Experts of a small language model.
Experts: 128 experts in each of 8 layers, a sigmoid router.
Training: a variant of SOAP for the experts, 434M tokens, 9087 steps.
Below are experts of layer 4 (counted from 0) of a mixture-of-experts language model. Rows are named router (the router's row for the expert), up (a neuron's input weights, with its number) and show model dimensions 0-127. Each number is 128 + 32 x the weight over its row's rms, rounded and kept within 0 to 255. Numbers have three digits each.
After each expert's rows: a language model's description of what the expert responds to. This comes from a sample of Wikipedia text that the model never trained on.

# expert 11
router:162155147147055128154124153104142139206126211146156106171176159127132120142115128098148119042119094095154141133123126106116140140106170175149176076095153152101069127129068127126139171131119149141181128147122128096094169138134105111142069126128152167055178113142111171123189155071107149155105094181147108115169158130185152128158160070160188108153110140108126099117073149139130183148132
up0:094159093126108110174087124159164197148145205153097159111124178166099106152088132206110068151159137103129138091115145095128140122148157097120095146116105172097055090107160123177096127129162150074140156147155129159147164168179103102100146176187133117110128110042093085172148126106115096137070126169067120090163169135136160113110135063126126110070103147137123107149107087145152132124135
Digits inside numbers

# expert 0
router:132085175117043093092142141068161135153116126117206157180141147134163101130122146124118157095081063135168115160134097153102116101117131116123136106115143093122115133115058147139085062119139101142183125123149136123151144104149165137110107109086128151113131095075154171108179103093080170125064147144110112118180071119139086164118116089154186068095127147082165139117125172153135209163183
up7:144138151113091130096072173100142096099124086142153169195160153156115134131117084169159174092094095132120105117149081158144158161156120118144128146139102145161142052080125104135089134111090121116168125182122089124121108136190173148220128097154119127169101058128098121052125174064106103108073146140187133106185153125098152075149103104136125137161126086162110162137101162180149131082140
Foreign-name consonant pieces

# expert 35
router:138140130116106127147168092112134099200069196128147102146153106134184128083129155124109113091118113070171139144128131114158136141089122124112199109088198124089114109098100139051098147125161056197134121144180128165175133062164171155140148148133126150104203129154120138125148144097098140113107179168137104167167122118176092147123127118155197075151090133090138094103098182151131099107159
up8:125120144137082156141140122085169169135175086164147154141078094208137120178145153129120089135118094118130136142094129102107166153199074173132113114117151102112120112096105104089091147140182058146146120138174164134153175089111136096094169110124126142132173153111135104135142082124074105139082157135094174108190084204194116123054131111137117087101122092190151135112174140153078104082101
Table cell starts

# expert 18
router:097142078163102189121118125139113188171098164083183159107136127091160150131187154111094177160109178114173135152137153129122166125082093149159183118084150094125106167072060149145079103078158066122113164153114181216137174105179128121157133074092075152096086127117127135140117133099110174152103122126103096158101095111160102157123123122138158133089144131075117107136081140101100141091169
up0:181150173155099113123096114112100122144126177125208128101093113191137140102119068141107154124175150098162214139151160129132186093137128175177157116168083077098146136069143111124098089094126145115160168111110155097059068088155106141078121123098144175134096162109125101126178120157145048106129127180133101159099132116082128135089165142159144087101148101085107174167108112161097145147116
Closing brackets, quotes

# expert 42
router:163116113163080118109053186121145142190117175092177124174161112100123107093090127068110181113101127091129167107216177114099161131120131119154156046096116105128120144055154157122118128134188108177140128140132098194087130135185129137068148101113087080133140146093183163151138066158119113137132158142123114168145118116171145133193159145123154128117150134118141108123094129141096106070161
up0:128164077141079184109133153157080161156143181125094144144148172091162124081119147019162147160062156149175106122172144129071115130111141058124118096180072081174098128128157172147161080149112132121157146142129123161107114117146104089123154130172116122101123150119164051116131091142070100092141116132102130079162132087098165113130157142106120133152111130103175164158138099193097154129179
Role and topic nouns

# expert 32
router:131177121133091158129151085110137114198119167118173162117131119100154071126127137157067110138086089099122158130134164143173128100057195107136167088118148153086076100123094107076085153102168091158139126144188166096141116081144138149120144129123140145104159170108129188130145105155092127136051135162132107176100129106196094172168189102181184088090090141095102108104136118130080102119158
up0:179112168189068117073135099146082072123084138109130119158094206139162098165088172170097079106153179123127158101194147149093089132125139152163115163116068139141137114101164112098137097069096138077107147116156101116110131133118114078175130089126125095066070191084136155165153129138128130111181157140104114143116094066123152133148132118146165142153113141071124146152141142126166180183170
B-initial and table tokens

# expert 33
router:177151072162100146129156126108128118197000195122147115167184129104134103113144119072085136134108126079201142180166151081096148137063161136060126102131172147099119115095102129132109116146137097114147093151149148185149119113121124148103132107130098192125128155113157121121154092104099097131090147155182100142167134129133125184176132133163140076151186087114171136122109156123101099097145
up7:130176120181106090112117152148155112163060166057097111156108149150167110119121165096171159169083111141169149145143085106113149099136137033106173103089176181193140143124126130114136084139114133122130120147091101117107181127140094182038098095123102125120066134163145090129086140180134166073088099175159139147121094084133146120161118125101165117146127140135184108092120191139176119129120
Title prepositions and suffixes

# expert 49
router:118111097187098181111104098139109170166127167119173158118116107055136150120153156103074183149121185092177111087137181124120206108045075129104129119100103111138091144100060128137098092120174083131114180156134159178136124115184129137150154101101069139101106069134114109125108113075095211172127141137124082127114111107153130166103121122146166121139152123111131139115088181120099122094171
up0:157128134069102109167078143140139139117140126120151094185088100123094099132161178118136186151082144108068107045138124080111116096113142149101123119085158173098143137105169188107130105126126216082095119183153117108093172127135128063133163137126099146089152120166128141110127101149123099086182185116143129131103151123182081163140116151196092184089102186114098121090151186143114119174123
Closing brackets and quotes

# expert 23
router:112169107182093132121126113112122136143106193120175151162169196100111139127131158090072114082145099109168183132135165138137155131103113147153148124145061085095115096098081121129116105124132116158204143140149085143126133067112135098127096118092092104054130085124120127118186123109091155111123160152116132121151088128096097163122170142167255059156155141134106118082137118197116090122100
up14:108082105132094137171076153070092128082117074172187124097119154110179116189087116162197145166126155135107126105138144164144123163138147106132193109123106116129143140147151128159187135160102101167140065094108113075097064178146120114101154115141162175088143155121120186104194146161147095096155144089126085160144128079137135110083138093134111155140140138149188130087089057084156122105087
Consonants in compounds

# expert 24
router:107106104125084164145120116092124133216116149153134125129167224133081080093154167095118148125123071077130145103171135127124166121082061107116136145118176123111068135072098129102119140093185111139129155154158095140149122092147137077087096142091124110128126146159145199173180095140109168082154091148161129127099150109183115144141142144178151104083108062108099154093131207092120131093137
up0:126089202097119096154131152136145178173168119088178110148126170056092093102128122148129099115105120133161072093163111076158127166090121087128110143099128147140155156106153198122138144074104124174146148183171176104158114142151097152128067114076055186106126107167171143117119137175111160118111135170126094100085158114124082143105166142076137130130083091170111094145141173142132074175082
Counts, seasons, ordinals

# expert 45
router:147108087139123129169164135073166117174040180149129131166148136125172121113133139108102139114106084092188121171151110123143158154086145100108169108144167111112081136112070144103083145110157076177123098173181102139142113137179171133136115134130131188091211069140146153106174089129101134137117131167141105122127139171141100168159146081144205072171136125128153107120086204161112124096163
up0:110116109112109180176156096154121109144107149159161181173123082144125126125176137140062092093118145121118183213109152126137168065181143125084165147085122102128150149138135113127168166126115160081071124156069100052119112147133192104150149084093100151091076142124148170106105176124090090109148121121046148159092159149150121123126158167156146132153104119187131117090115167133066085113113
Initials in list entries

# expert 43
router:211118131192099132135128112085124142216091156160164171152158145143125085110083164110064147117121095144129146150141121136118173144130085136148141130148133099125127149128110082143107085107129088124156141143156142134101117119178146084131116041104151157097100127115169178082182076098087111096105142178132110180090130139116093143122160140124195094157136156017157140120122157129111173117196
up0:123127162131078079143074117124152133104170119181129130169115191144122114107113149225099175160174089134170122226158146140137160057115090156093106167088106106147102173099132123109095115150095136069139131075140134157162115135118160051152108114145151114091101162114127136148087120154131076124081139201092139108138156169122139115088126123136167076088109091088105134100164125133146181130155
Name-initial capitals

# expert 8
router:184109103137104091168125111104107149211088188052107107127147141115118131122140122124120167107158074084111113129143132144153121139056151103106162094104123133102101134095110108080096121114172073126098096158169132166095075134152158081144125102090113149129187103132115143143207065126108171172090148136143077160107153139138111162146145052135194122143156142110149112114065189160123189110140
up0:165101140068102127200100129140108105164193085088106093136068122065156112121112146106155086162081144148175149124124136093200111135109101149140144133048114148180139155132119093094102122113156110125105144097114159110082183118225122064145174143140085098095163155145100160124195099137131151156140135108096119154140092114097163162113150139153181086137156119121103131115124089141121156205100
Table years and numbers

# expert 36
router:144134102133095129164095162107132152138125133143171124162147187142135132120165177089068158129082132111185145117143128149182161120122147147116159100151095084113098035104094149119090135124145128102183150133134114190125144098165176119077144143075092167124162132086094166087145107153107126183045184149067092124136160142130186159152203108182137137144154146130100151108080119197110123142153
up0:119204143164141098132114093114122151095151153121083106104137120150207097138125141148080132106118131136128198135147184129112062158150053178136084134157165124066104079068070109100108153087168117108168108164088093090144165096101166158154129062115075149152126132156126136074163110143133142156104202136105081172127126122169205176066152110122122141138149119114151125111128121136145133135122
Mid-word letter pieces

# expert 4
router:081146083125076161094097158085146121160106120098148158137134176109112064145154175086113093067099103111155141160143173166169164140107148128150113032128154106111106104082054117116107147145144107154171125102180121130120131078147189143127104092109114186109121064126157156112156076167114152162096130120136109125157102120168107121144139089183183115109153066109162117124134192166094131102067
up0:137166129116113145145106178190140087153146080142130119130080184171124180103113152155149132113173184129127132123127099115140200105138139107146119129115058105100138108129152115132136095177044130154104168156144111134142170104147105163092096120112088051091132125078126150118114181142151153052150100099170180068145115107110149117104071147135137166097105152122092141087151171082196190091092
Word-initial consonant pieces

# expert 58
router:136109128125106087161115190124140088141118106165191108119149138156166138094140152113113137143100113103134129119096119154155156115128123129140137089091151112095128092073046188108037076107121126143136127123162131208156180104166175073124124127133120128115194109082164145081192075160136146089112099176146085168160138126105119167123120086169126111139147102094079136130035138150196118117119
up12:093074150153117096140176138143160097173133139087127132137113141111168185124153140100157176089148114088120155164121122163146091141107125141142109090078090066166134110106132168169109130137079172112160105076163063119136163125095173177093082145204132190148154092129107084134127151128085143166135140089188116163055110140128105160092103095140178198160070149075142093098109135093140105146121
Mid-name syllable pieces

# expert 21
router:157186099154089152145097107077147148194126170123150110152147141109126091160176126100064128122131112110132107106173145125084205177089142115105139107102108129083089106099115164117069136158195137151161155154149173154092116103145195151165087104115138130110131143117174171174117102179064108158081113179143136183124169141143159129109132167178130119171158095138155083164050133117132177106105
up0:177120149094062160184120186137139100137118086126111187122101094128136056179100093108082159180145106174175138121125081086148136183121123122147119102117126139104155176067128205172162134178124110155154161118173123092113105129154168129078166115058104128113155104116103119128093143088142127082158135138104083151077155077174127149097089076131121150177119115176128141106130114151143166139063
Measurement units

# expert 50
router:121112080212084131104121111104097158155081149118181112118151121116098157098123107138083237105040137090170106132139123124112169135089125094086129130121082143108096105120046119147093117125135089178185120099181165154145102096132165130109093091087110167080127166080178170124164108127121124142079159150105137092148085140120097164135144095156168055134141117103098111130123150170123099137118
up0:147149085097125128134126144087086125094148085160195077047122126130147161161117137131089173083094080128130094136077137082134135153181160110137094100089166141113077095145076132145098085136145110158130094141070119084134115154131165165104133174153181143138147133132106164166110062118201120156061116159167121109122150161072156109114132134161187168140183085146141168090114122172154109148177
Plural s endings

# expert 25
router:102108132152090171117142134147149140201114173175157155199222096139134088114159139083092153157125085126153135126151152111099162157141115153149144037121099152083080141104111117142090155082079079145137147098162140171150155137151139138122125118151099174121151144133121202083152055100074181132127115150132106177120175113162117141196127128121175087126161153095143106109123175119171150083139
up7:143089117100097100099206114128187140160127107125151130173104162151105099084134081112113094137123145189136171070170111175069127111110136132145108132138074142097128086150085152144100148135117120159109136100185142111084171083118201076089109113114096129129156100095115163165159132195113156139173088088195123134151143102160084087173095121116122071131097167144117126084148114132180171187174
Common noun beginnings

# expert 41
router:151143113133076138075099166146177136159105198103153160132143117084125113106109116107127141102134117060121161114187154090138160144112162086089195105046183120142137166074151117076102127135135109089172113173162173173127155068128146109099107134112089125140135116090150119123144104168143151173103152125138110136138104138151198210129131120163199142136151115145153103110092216180115131088144
up0:150130114101096115166114111203139162162130124097149165092119123052127102096105143082118157143125075134142106104102127147112067131150150182120106114093185132174188158219093091155098100136098108131185171093112111147165180154118195127136083084096081134140146182114161128164077104118154125137148124051113103126109062103149116185178108146173095112140134113149127123079107143168141129151121
Infobox field labels

# expert 12
router:187132131149105173147117142088180128208125136162152128161127120136130147124141151137094141108082089104150141144160124122140135136137075100156177081131136057135077119172119133116116094111117104143144129153138169156125125127170119064084103053119133168060197093139134158023179117092091125097131130181133147144118124166152114127107163135123193090176073141051143108093118165121124149115177
up0:166155142124097176136049158144168126140149093096113149157140168139126110087122134212099094120112124115108090084129166049114099076136138135110144151125124140119105147112130160174166075123157110072121154069137142156139154099110086101102126050103173170094140144115175140099106139160081089061139174133151215195161104134097118163148130085123165145083095117113109160115162164160142167138135
Capitalized word starts

# expert 3
router:135173117148042139106133176133116125150086172140144167158158127044122079091153117048120119056126160116120143139137146167151165148097167132155202133104150143109144108035119101098082119166181129114139142115153150149106191118166164074086153137103132175122111175089148131136130168110144099164067131138156086138139169158157155166171163107124140149145130095091176094127138138114118111079149
up0:190184207057067123113161069118077164053145145130190103161173137103117095101117085184162108130134119110148169095084134164133165113151112130133107112168123177085149143103175099114098136097127096111053134110104222141098140144139106147177110097115130124072103121107144122130134079094148172136113113093142128132134139150155080126166120174145106100155135128177129136196139134146096139120102
Adjective-forming suffixes